Below are experts of layer 5 (counted from 0) of a mixture-of-experts language model. Rows are named router (the router's row for the expert), gate (a neuron's input weights, with its number), up (a neuron's input weights, with its number), down (a neuron's output weights, with its number) and show model dimensions 0-255. Each number is 128 + 32 x the weight over its row's rms, rounded and kept within 0 to 255. Numbers have three digits each.
After each expert's rows: a language model's description of what the expert responds to; "comes before" lists some tokens at least twice as common just after its tokens as in all text. This comes from a sample of Wikipedia text that the model never trained on. Tokens count by the router's weight.

# expert 10
router:213137188191102154146127081084154145129135160120060140179131140139079078146173089099082097111135129128143202152149119176183133109129146186175155096131080167102108086141125101115146172155129147179144175135087166069067113133167170105100134084188092120118089106096178168163107095161164113102081157164109096074118113161177180102148163139115052111096157104114106135152114097110092177092112123161154148155143046165145137142111115127112117093147161161092105131080147149120145162128066109096149087089153122140084176154148106103136152107169192122067123161094124121123109111168202149119110130132085167170137089119060144106145121125116147160143115128137155132223141140137069181142090140132158105107153075143177104148161127122158126129087169102165156127144133112114159118149128131
gate1:092203085101133097126123080120116109120104106134131179156086110140148077142092093149160188168141128109152193150128119145144130125218094104137134081108019088182161118132176097094103149136069140097015103121112120122149120142122136112095122121152075130161162102144128212089150142128215122193141113121142173140108135128147129146111216139064083121171137166160122164165161112115054194097049156140081129134143103168092141102123113112172125089112087135156165124082154126131160146162113090094124122127150126095160170119094132118112173094093082101134160144123097145060125096128158106177172130127114141140075097125142125098124046134084083127117125157102155111145089080098119124155124131143149103126148111140143078080129109147134121100139112123153109134083105064124110121157148151
up1:129100106116138106137105150098154125145131126090214187143159129140105111157098107114135156129118117080195218124086167158108148155176189095110113116161049124141161119084141049150121126171110068193078108093089136126081113169112128085087095147122119115173165131146118145110083129173170154149133150111072115132093122159100122159113155141107212165184191150129180101132055134099160086124066167169112049121153148085175118133164131119142133077142143100128103156072102112074115101127115134145108146182136159158157112092141150140139124097054093113112139128083097163083131125165172088134137140127098153208164135142119179135096103196116061120108119172159103151143145160114139107172113104098131094164145152127138145160150137151128157101150149058145120115155135146143150112167187167
down1:159149128130119203134103099118118085141112086146244121131149116165111133130131158110138137128132083143107163118110155127085121131135147091090175170099087142180153134110171124154098148135125175176127121179209083149082137136124130220141102129144111109148099148224108121071115145109157167108128179105074076140154159086094100166132170107156181143134119095084158174194143164106182121119131184086144085130103148110218103167129116127176140088146134129148111089112128120104055070181101128126124136103167115142086072145118195141139129116107108205129089145145104127153115156098096092081143082164145150095095091163147131152108130051115110183158081152138100146155150088156138064129121158109163106159080156164100148096181119142115145132106123167107176142110107132137085147144130138
gate2:148135108096097058135167151113128146115147114162164149113093149114112092098112123155160132134109180103101136130108116095092119112136126095133124203091137092147163142079115166126233040113115153162108131087124154161158108069092139085132109127156088117129155083120110131205158121087110120145106133101138134142137122097146106139095171102125139164135100202176112145144203101125143168132146089124169152096079129085154110174139227140109097116151072130156101166170111166154133076153182055072104116094105172088105183141161125092160160142145192123135130127140114131141087077145156146209198091089144100121141125095163130064151108193150098072107154137209155164170122142116140118116116134101114110145115157113150156194113151126184099072166139095131157116146123176163129107134105112
up2:083054131129107150101128151088129139114159119062146125157141158125114128107142103105145179116107126103163107096113185098075119171106089123089099174142119099150129111139064150104107157155161113144103142138059122198112244124153124141168140169125082159135194184119160089096189119081147134043132142139088173111136088095154143170125170174133167154160164091117142116094079157159129097126125095157087095078149126127129156114156111208101165140183132150089129128229076065142110153101110130136103117131154111159147170172184114121081118109131117115093107070133147114124077137135087150135112149067107128136108087183148098114128097103123168081070141122138209152135112074124102079087116102122104163122067120099080096139132118123108094110169140107115110143166184119115129132170128135
down2:180112123152146111135123199123124120100078169114150156193160225139119100136149151141052122193123131116060152103147152111106137101057109119105137099123185150119107077165158077179099143181073155173145164119160142102105072125156121069136101128158051145153083123159163159124109086155184148146178095133096191139115134107155139114101156088126135097173131100120203163086167094149114141063105130146149123098157072139087112088095081123128131107109141165115152149137121194134106102144097089149159179104140085097149093110128103125108159133164050062172136115145177149084159121127202126168116137070099169129143100093129158122132139078113133149166121109121106148145109182168140134110122142103217130118193131125122140110100140125117111142131116169097046110118147146121154080126125157
What it handles: Pipes and numbers in sports statistics tables, plus sports words like football, league, Cup, season, championship.
comes before: " |", "|", " 0", ";", "–", " —"

# expert 6
router:069187065105093179144125204143182118106113082115107108119098105153145116114163116181125150088186108134091061096132134125120131114111111091104120115124115160108095149101139121118080133127147140091169104098124156136121124124164120106126091136110123114160133156100073107088143113105206128107165115086155169147099137212119151022179138155117137082129126086122124110176100185185118124162092147188151112103143118158105083167054065118166163134115123107127122133137106101130089119134133173147153161103075099139141047171157093105063106084167118137093108167109123103118059106181173142086164119161136148168184093127095169085158145102106061132122129135105147111116115090161147114129144156131136098108147099157068073168115138129183107125108173169093096131157195104184151072101138094
gate8:138158192081129152165114062153075134170140130125121133138124065128148079151080160121066135127133156101132174123176131094167169177115138129095163198092163105153120144118117149098050067114131113152106111149163104160167137083230118099078076113156110088128098152111089153088170127134099192087100136135125151111159099184140179145038147098100126138128086149091149129095138136142158117127102162117153191150109091089120149137117131094112184159066119069106104085146117137087138129093107178073100108105116176134068183145121131084126097146147113169087168137122125191093105113102121192140113148125153089106093152106106097157113136115125179113082128105111156152106126139076104118127212151161090176130138127146135077131135142166123158137126065135198123087107119114169138075102125080
up8:117118113153118092117165141137127154120114153143092126184127165088111156108142182117137095158083103166130106120100156146123173062155121058166091093131079114163136115062084124083150209151093098064120107117121100106139095121117119199091172085129203131118117104132144111104092162143119150115136124138180128204165078119140090144144116176151176134174102168129117098060044114081119158098135076117080092175136173146109155152178090134134110126162098133145116191128148107157109087131165138109139142166103165120108142084115134137080177141107086091142117117139106113138074166119043137173089127105161114139094093179168121140126072154095105122149114097118163032139082154167103104148119101171153092134132106135170159148133117141136160194057127142056152089097138116102157109127100189
down8:106089155174144054168145172122109181105153183159127135149081069056135149175118091136164103198141145131133123134068162180124112134115149157185168092162155120116134089103065073097177132147120113134106109162114146106169069148101106160153157190112085104144190108129101155115103107130122132133136179132111104166173161133110165101133104145120186125145095102122150140051202085102140128114164137120127100063108185108129055084170162154169135112149104146144111091152169181113150103076122097120171101063137131089091144121091155085133195128105186193154096083123151111129076117126153159098088137162122082146133118148187136131123085125085084133116130091161093163113114119147145131091114147130131061156070176156158144086149158125127148127166094140131139098147171089182133126090079119
gate9:055064107127105087135168174126112135173169118082089111119081200170117156142108069133159122146129147104093163147124155118104129132179132182100170075098112141128166107118094176164081151115160055143150135111145124178133126064090141184150111122183128102115188146088102165135132146151158122147116091103176156101113096187143165119106090097154094142162153147121153128092163147170118128165111069110098164128131106140133098155154094094145113150095118058122078097165175102088178201146129091179115076154154195167140168093102168131149121138128088152108139129095103165103110126068106151165135176071098132146168182142178096156150152109162120126111172101152182111150100141159136150118071107121103134155085131134169173109118097135065102099158154107087141129116077200203143102144116178
up9:146158148106150172144126067119143142116119109121175094192134134116156146109207148119131085103145121127159093140135110126144172116103120090179130094098127088086092138126199086106145154137127125138079133122093107079118096174163149032113141128129116151096126111183160112119133103138117160101124151114093133112140190089086105179155116173086113160126124148153127124159108139127159107124110132163095125121111104167080124089153214136116137133159126252146175141139102159170125151098130136156127130117100104095106151129171145084078112162117132084170096093133134097116164107168088166104128075190163102134093082115173160135101124188146200115173083097122106121095131129161143191170073146076152171164153137105150112150117187144196152194143126075158190119106142086057160159104138050
down9:170059136066091097111184146114126118193077099143142124185136107118147124179147138147162137063140116123106120078118099131100165163176138128122110088151108095109145165184084119128196119115082151107125125123139083165125156089158105151089100122121122083138137154138102174138140173158112111074117109142157117171170146080106154144129116134105127151093152080171096096183104109131172149105157178088131190109130158226139133139153089119148173070136070091164097115080170099141100197176158188075122155094107167177114131148140076108126123156144132151125080161147125162108124098136122131103123039147130121074126162087129134043146090105112106082127060087137071163110148128154123113132126149172153141126123178125130113138085117175108175134164146174090120088162212117112145187155136148
What it handles: Tokens right after opening brackets, hyphens or quotes, including decimals, chemical formula symbols, born, featuring, abbreviations like e.g.
comes before: ")", "-", "/", "–", "}", "1"

# expert 5
router:096114219075142139150125137161116153053068182130162128085122104091157138127064125154136121107112121178105157111212136133105092130131140110148099122113164134091156133076139165167106153103099066161099076106107127179140119124132151117116085166127147145086094171112127124091134072148128119096172115098150172117149134090106126107126126207146085094166131136135153121147124153120175119167160076164119117123132197086095109125147123165143077121080091148147111152158139130141114168129148117163104112181178145106063139139126149075106083171166098166125117077122054143120060115127062133158101115071102160112143077135217090127110148162119054102170123121146104146115085140123181045114154191089147126120130125115110029107156150135100146157136107134138086163095124104147095109129117194
gate1:152140123162131113159134128137159190165127119058088188089081161140173198129181162082120167131111054141110112150121149170128152136151156104138094189107157145117144171109113092141160108130154173184141151045144138132110139157147157158100147086149104123107217058150160114103114120092092158133187095121103108134137104133104130144108152134143125172130120128085105101119072133106158121086112053153160033126152116098147159121119090123138132133170177057073088108112122116116104099159117123122126105062090133120099076077075178172126128088145146187099095141136189139186134172145108148118084145167110149103141158145086116186140166065100154139120146096084111161149089122125123128128130090111105160170131178096152143106133086105184147084150099173067054155098098138172111151120102134
up1:170113124150183101144131116173187126116162078147158138130080088174147144097110153128085073159140131106094116153124120093141119160079096115110162153143135080127176150083101112113157120113161191167099062110113158098146086153132133150152162065156085146154135050144118111175108169113152140129126123180179094127138095142080092122132121072111071124067116092074109165138129120146131109164125147204176207199127129120138078083119112203131128098123083084121153160127170098074148116070090122161135178091089146090141123153126154139074187164140099152070127110133145156159119144064159136148103106118095126133125110114143148157146122169064123174093122088107076082195187155185150189158127099137132109159138121168122189185111100154143155106164118154121121102070123150138107112075126128
down1:144060123162095134112140168183202188114096173111105152167147086120137104075103138136181151070073103140167178123074118088081132158202081063150145112132151129119136157140166105105134152144097080139135182069095206167119163094110126077061135170137151138147122061136135073129086097144148104150139100121145028105158161089149161107097103077102115145147106086125140076117099120150147138143156091093153131108174158135143086168140114101108069123160184205140133151118139123155133116067161182107122087121148171105102158092121156118121108129101074097149149105135177136106137145100153138141119108102120106111142174161117109111119180169092132123121121207088148142059172134127130066098164144142096090074126114100104145104128167169104171106133127137122052132176112103110138132137137155
gate2:146167113083133107175140155130067161131128116138088158132154198150139100151148161059072087121079146083104160118134109093058159168123137140089133118123105151166109150123082104072121110139144114091152099097101192122073164144054144129125102171166160090119166121085175091088155047152147054196133109110090137113045093140187123096130192106109082165144119100066126112109105118074078151131129154118146130063134119155191115126122154165156153070116128081104137120171094120138097055116106139133099114165131175147073162101092116133125144075170094137097113189126147118113101139109077139122179074114177131124154124160135089106193117109129151153180145100121149092182148104117111129139170092132144085145148052135105187163122100104096128114173096127137144126102097156156121120133118098
up2:120157104061116123070097149124102164173159133133119168103158063168084134098141176160143120114122140092056145120103123133180172173159194134129145126182159110049124153177110142150119130124128132122139131159117090124146099107141117064085077094139129129140133075173153105149127175158114070145118112102129142051133180192124084113157146104120133142082110154108122144110138145122128116104134090038139091121122127111105144106148189114134153126163129127105122119095143130088125108077138153120093082150158094108085128126115163152182149122109134122107199132165120085089149130160069133100113067144090114122153133130092149153141151150181162064170136158189155159117144143135118084030079175121094159137109133068127170089093035158189203133135163187190145130141175108117120081144144103
down2:111178143117114119089140079142100094142155099102083123076102096154062145167086185150041112112120103147111155114056149121147116106121099101162133148153089158085120180107111101194130098121123154112177132097108183137107108085123149123082113077174044090155143103056085152127049122162096083139163095133135131164135133201156132147120057090113127115134098179147158137109181100102127121105152135075212137147161151092148145112102183088119149098173129081137149151132105110145193094106168105102063099087088149159080115124129144070147194082108116144157158116169104122099153163102116084156152122152148157071136148098107147128123145136153153117163132091161146143145161064139164123067073168156091081144181120074148128154100091155120138104164157122154143125117120140172134099120129170
What it handles: Line breaks, dashes and pipes starting fields in infoboxes and lists, like Coordinates, Species, Genre, Preceded by.
comes before: "-", ":", "born", " Coordinates", " Pu", " Born"

# expert 9
router:186077070078125063159132148102115121182109139068154163141113103131090148132085138102103088119115092155097085150125132150135089117151103133087145155111131122086141172065128155128117128136111120103151171140151138108135096121105135132193101176164153112117094142089135103137083168147097159069110157170087066150169163078087099173158096138167122152148163198130227127128164112126136104122129157110135120160173132182116141131146156186094159080147144081114142135101124125098106128087152119128105164119130161158127150123078182156193088102183103165080135140138151189238165135155142129164071110124123147134105103085135116119096132117093184141076152134181110121128128183094139213163120107096079090132144102139177118150132196120129142073086162174102173123094085137137160199115115113
gate1:138105127167134106123099163116106148125067095167158101145125106175147186149194124126187107117164146122163129221145123085141183091088157083110131114160137105142143107121098062173091135131160121154167182090078112163150080130079127122111094163113124111117145081143095125145111088062103151155100129135135165101136105116137147136188075104078123139141090139205151116151135083153194104155073107134122095093097094122142157084087159120126107153124177129132123120157110105104156134193158122091076127091152104121125172132140132080100130100073183083144169187114200126105091179100170085117108146129091140147127188171144134173080153137123097165134129103112141111168141100143111102101127060161098118165138154112028134082129047123186123159097160166111150147068157135189133104154118139
up1:128116144101091165181114123152151085075117148143129106148074136172141101121130098100166170147111105119147151123103163136131081127135111132101128146154130140069121102101126090092181150137052116131111121182068225154138139145147104169171187125159224144124126166125100165097106090124105091151139116188140129145141107132188088094072120072173141141089140205129103105146165081113156157125080115090090128160183158138199120094154146157124133138094079087169192144088102059133123117118151136153200145184142105096157093119157132122080163148104135099122175134090121104113098162067154129099118132115149121129127113093138138073096108170136154159153172121085132233170097100090129119120155143168166175099109112182066157114145166064139085097117160101131137154120127109170116136142091168
down1:141120140164139115137119138100111110119086090139102140099170110094049116153108149169132149076093111128098168147124154126080122098107107130085100082086177192156137168143116121169138179145119113221170108173119121122145188153146126145118135148071159133091177145188109186201152096141117211125123165109129191119092089087164173087102085093104058139146182153157154130098136091182129073152081089109134108137144143154135173170123141106109140179089208169139092091137178153133099121097108095130147167164132146166110139136137139036103122139130114176168176164126129098158107122104111093154152132123135147147144166174125130167098103122120129147192096068221134101173151184136131139141092135080199132099122133145132147111141109082121127091083144074072140084116157102111142115136128129
gate2:084151132146168124145099099141107072129070115219065134113129139085155183144141198093107131108148116177132126146135167100123087086100150093132087122118145108117157130126133097132136160172103116205110098098088107088185168122104153146072084175141113094162155195101127084104164218105122183128159158148184143133128132170191149205082103150141091155157126095101136162053116152178156149157110115131084137137084158136139099150136037152110124126089097126139163104108154126146143154161115172158131112140154127167167133129125146141105157138125119105133123127139158110101078175132058135096088134123122084159118092125178144150103095080135147068115117174116205142121154124157146169142133165126161136143122169110065045109107100133048127090113126104100073091109086113118137142165183152
up2:124165103114119118145103127033110148132139181162131130104175110115112144088084108075164081154139120127126156151125042126182128125176089154145128163116163175160144132118185119150130112140108221098082075117102124117126106097120111132060118084026067104158141115120102126080122090154187140084132130117121170201103128151140174130111157179097109188137145092110127101177066106163103118101152122158159144095160111126101183113108089134149150139149064140125075119123172138115174198104039164169167147166071136086077087093098099117138080109118084162104149149166109153126149141080135167102090137110058131142169101110153110141122120120132095119133103100160117093136076093136074126138120165138182096177167080132110113094141125159165124172090122106172149098146141117132096106142141096
down2:037185133200092138109116075130114176167095131155131146116091102139163210099163198075128097143115147100134105149157105123098082079137187093123161184158130153102148147145063146143124078124104133075134116091150097174157154124102127183122095161131158170174112128088077076109122130141115154114103089138115157202124173122122120127140174124100163196143140189119112107084116127129152106120107172104098145118148197130132120120106131112154129122146117091156130123185143148170165085122152196155110137126054119180134130093151112203145126068157112125123110078100174116135143181115112127148133139100158137121123054135156123141111140137140064102208124142141172161146116089128173059169137147163184106158134137123125069160126065140118138077130131065070115104166137146168082128140092135
What it handles: Prepositions preceding a noun phrase in biographies and awards, mostly of, to, for, with, against, into, University of.
comes before: " the", " a", " his", " her", " an", " their"

# expert 1
router:124083091195104108112127109163060210096159104149108055091150077136150095120107169089119190129142122091155113202062127090090128068110159176132167084171100068159146159145123104107107101108142112110085124156155118085161167149135103170067181152123135123190116164146142172122105182120109126177157046169129189123125121132162123135113119116131120158163128203156125150095097145139111180110145142111166127144129140115208128071122155192127155168150100054117079147102135155123139103172126123123156173165134136123152144102077143075140160086128103115091210119125147162092166148122146123183108161146140137128109129166186144140155101091154117089106056137125166127146155118141102171103142102139123134163123165134118187134130124184115116129125157149159179096122107176152079080120149186
gate8:175096154145135076121127120104098135171093087062132099141117143133121145102110114122119168129077165108143075172166099112087113107114100136146134192143178146123116092091140066133133147131137132186090103120163176051125210169123154086159073157123176089094150165116195149090120191111101111065151171101164145102096127194090130139134159135184174121141164119143104143082123094134145171097104076105145126157098112124167149116117112178067150142200106125185099100110134134154167117092092184137128179135132101099137112127122200154175125123083146149108124148114131154191143130153139177139065140103128183140103129089144063076128070094121097110104142111186171175167165142152092158158162104171134134096184118097128149125157119179098052099141147134112124152138074147182100103157148148
up8:116156072135178206115113199111164083101121153120137104130099062130109117150149152214133095137193094116116100074121097139139170139113122132129168105152113103177079156128138186139152179150150183077140113128086091160145054127117107166071220112073138179137149154145084083123172111149137092115124163145106129094149107129125107173122119131151122116095084131125086115156122095144113091199089193175128148123151103144146133146101115109186097134096137160149145205103136160173108125200189139135151084131099160168073076102124069156079137147130141106129134106162131090089113170077164129056161138151135102097133157120140173192088143162147146125144158117113148150100115105152147118102099136080111145172117188199109097115102056090127139116100131146117116117114135072160115109151155164
down8:126116156115120123143123161124083110149115184157118129130083097114058093223144145066058109125230138102159156174075098070086124103140138152112168073155149142163143133032023144143110161134129137109129161188116090150134121064137145119121135113131118104072055129102145133109141174164114145055102119147132122146138121115183118159150111125070182136085111142154116189142099145177166119137158148127149167140093140104135106172157100089103071106148141107124101093129107092131133143125116082091150170151093107105168112164065088095165090128127150134080148124115161108078155088110161139145137167156098157080102129161150140148127127132200113141144105066089151136145098126117131142130197101193098150173147151173113175131142157142125168114160105138123167080112166086146177125089153142
gate9:117125136083113097135131106154114117161101086084128131129107129108010102152142153111152074140148138127128106149145137133115200105130181121158127135089113158121180168205090106126139121085126139116172166105209096141142115069181159136115097152104084149147107110098081169062178168103099156154127153115133121119135143204121132127145140118102123140095135112151106148144098095189153140173073128119126130118099091124099123114157102159176136102168092146067121138090154162185128173116082126173102191129127109102095116156152137153130169112071156148132171140113175117113129143208148105089162207063112148148222140121140152048132161123114076100164126116163073104083152071139142128086159145121058104119101166100169095154100135129136155109084193137117150136093149117194112098155148100
up9:108085134080130149131129106105136111084162155129097088128164160101135096117129089149130103143066200126139098139072108178123114123116126138146141164141126126130145200094104086125085088135088088137133166122106146070147114129117143153160090181143078109169148143169162167152082084087094101108145125081180148063066141143149127108096130134142146104146161136079116089113182097122146126165137122134112105139131120144128108127038125156149072063131083154142109072094120110094152136106109083120114062154092086137112095138131167055142126119106114157110081026210062060133069144131148152091182153113124135140175132131150151126152127115118156094100092104138093175176115157139100160128094145058159141156142160127107142107045196140082129154054148148159159164098117135193113102098114165
down9:153110144161128145139105142094106095173119081091120113060159083132099123190161117102125083105150151140139156068131130137165123104126167160077113142107081148103112200117075139179147110158053137115176173140126118101116107131117142102179103115132156126107096102127104061118167135082178114128171133156099171124082159199102113126155146129174157077151154138104113160080153138196167114134153189120141157066118166133124144134140156132166190128093103144096098114100128086121170132144094084154115133140113173066096155123126123129110136056154157127154137079145179129124213138142185136132152103039157183091176119077130161072087077106116118147127141095123123127164050113141127129212095155143146147142184086152178130171081124122093118112175118113084123141125057139119130179122133169
What it handles: Final pieces of place, institution and organization names or derived words, such as Scoti-a, Manhatta-n, Union, Empire, -ization.
comes before: ",", " and", " (", " of", "'", "\""

# expert 8
router:099099096176156153149126085049183196088069084103145106127141099156097170135140158113174154108131061087183139140143121082063141153135085095079116172113092136076126100170124120096125170104145145132099088076067113086136166132137166142138140125123107105135160160182053090145163137172115102153097155133092144136118177114110097083139126105127202097125116155157091113130118088161130069051115133105116137179107083127107129135140113150123115122156113116175162096112183112125100085144104201105132152095124063133171127187160094148130143126064083112130105157134169155106153130132154099122145057126097103126098122104148165172120148163141191054189148127142132119127065129155155097152076089166126112177061164137114096089107115115163130127140175120102144182129164059148139141147124085
gate1:130140124044134118101156160140113048118099129117128188098165090146123157141104149080161074123082101177180115130178156107100125103116172089178117097095109093175210144122121074128149132155131108105144143101124143131109124133062145158081133122187158127123204118120228159167157105158118171165165144110126164125179135089171136146164180138095109128099193114144162119144127128128099147087151081125158125125127107153114154133100131173141152121096115113076078125074189131076088126118140073125106107136083157104125006089119104116099151145147146114163136131148158117119112189128159185150098130135135105118096088170096148142129160105178095116150140191158200087096150104072090166119132122113110126193106151138210123158159177152115138147110122048138125098122146124133117124116098156
up1:095154151132090137118138109161174148117184106131090151145122142166144189125101139169137166170109068102096194099133077151159154149103135089090125105106095124079115140130135182138183081104127129161075096110134150101136109139066090121118113139124094145163097168148071133065106164146098115127062118151066144147117147191161136140167122151156121089148132128106107142112112131152154127128130153173168096179060168105149081142176187147113110148112077154089131143147123156086191040101128127132124096112072165108107131103116106100130159145102133124179131137084126123062081138130143088153087160092098102241141118072194102122123126054160123131129132101104054158177062111209158130086086160126135136092144187144136096092138140158096140133129120095100151113110082096150124128148168074
down1:148138113116134139120086069113143137165122188093086128123088104177173077163142108104056138185130170161085147179123148145100128128131063153144115104137142099145159148135097086143168156150148121148142136180110113148150093093136059134130083089193106169113132117125074159101129122151114066118129185092162051082157087099164125104117136145155131136112089141124146154118139141139164134156111152161106136092081062138129083126214156130146166133173105110140156111156131159104120113088140178161109104128169146146168189139164125135156121125130163213134154159134149068154136132131086100147093145086146136094145070076191138144146144129168115149107161067150116091169113112138143094183109131150111160168197181130058119057157073107141161058123159116154167112114072178176144108123205142
gate2:174112161119160140136118196133109083137094111129159047152153142122147130113113111061082097121150144091109104126107142120147168116116155141130110175146114122151144117076145112162176146178123124060148053138129120159119151111153102067076170115127107153112195128132141139184145138187155185127091117062141139086169145093109149134117120140063177186119128176137124167152053127092111187140129167181127112139134084183134153121132081128147094224162142105147161111147180114103130155134144103177080092128106140127023164165172118166163155148150107137031090100113126123085160134151168161142104097133154173079097099147148075146108142118132121112139128114134116115120127129151114127092154148082106136153084116088147118097049057119116180136054144112120127119106126180094138081116167091
up2:085174156136123124127132146166176124126161095075149115101138138140144127198146149142104116179132121155130096149138121054144145102144091102111180160179115167156112136115101176147122100156134154118055140153098174130108140137167180146106104154153022166156145108097139099165118097130179117168153184139094134218101187120062090164122098079117107104151158097158189085105148080148125107187120163107164073095114143118151091170092156144125170144113090130144115143138101094167129131120137123126138165150164107171141102134123185151103114120127131108148081189186060178117092029127161158115133180126099106186197087077127131141117136146055127102095116184151099068162140144122134118119065112144079096111132139069160113133198116141166108144121121144120071151148120148135112153147121140
down2:159080146132158121163075068068110154148129126140097117116127140181103076144167159139163126106085106092123217142110117112038092123121081108067130133125150115085093109172139129064157126122151110116120137092152166060135152106092168123138138135178163104108086101124087143139119159126153148136076092109113169084098093090200087093124153137118132075120123201123115146190079162078177140090106136149110118127177108094134167157172162137122144103132096115144074129108148171141115038176157091182169097146118154138139166088166135132085166101124106088123119185190156094086189129162176106077118145163146128112146107153163173095084146095175167159200169124173124142163165087172132144137140142040114149105147109116093169162142091145152148121123120136104141121137121092148140099100134166
What it handles: First closing equals sign after a section heading title, such as History ==, plus pronouns and abstract nouns like them, function.
comes before: "=", ".", "The", "In", "0", " million"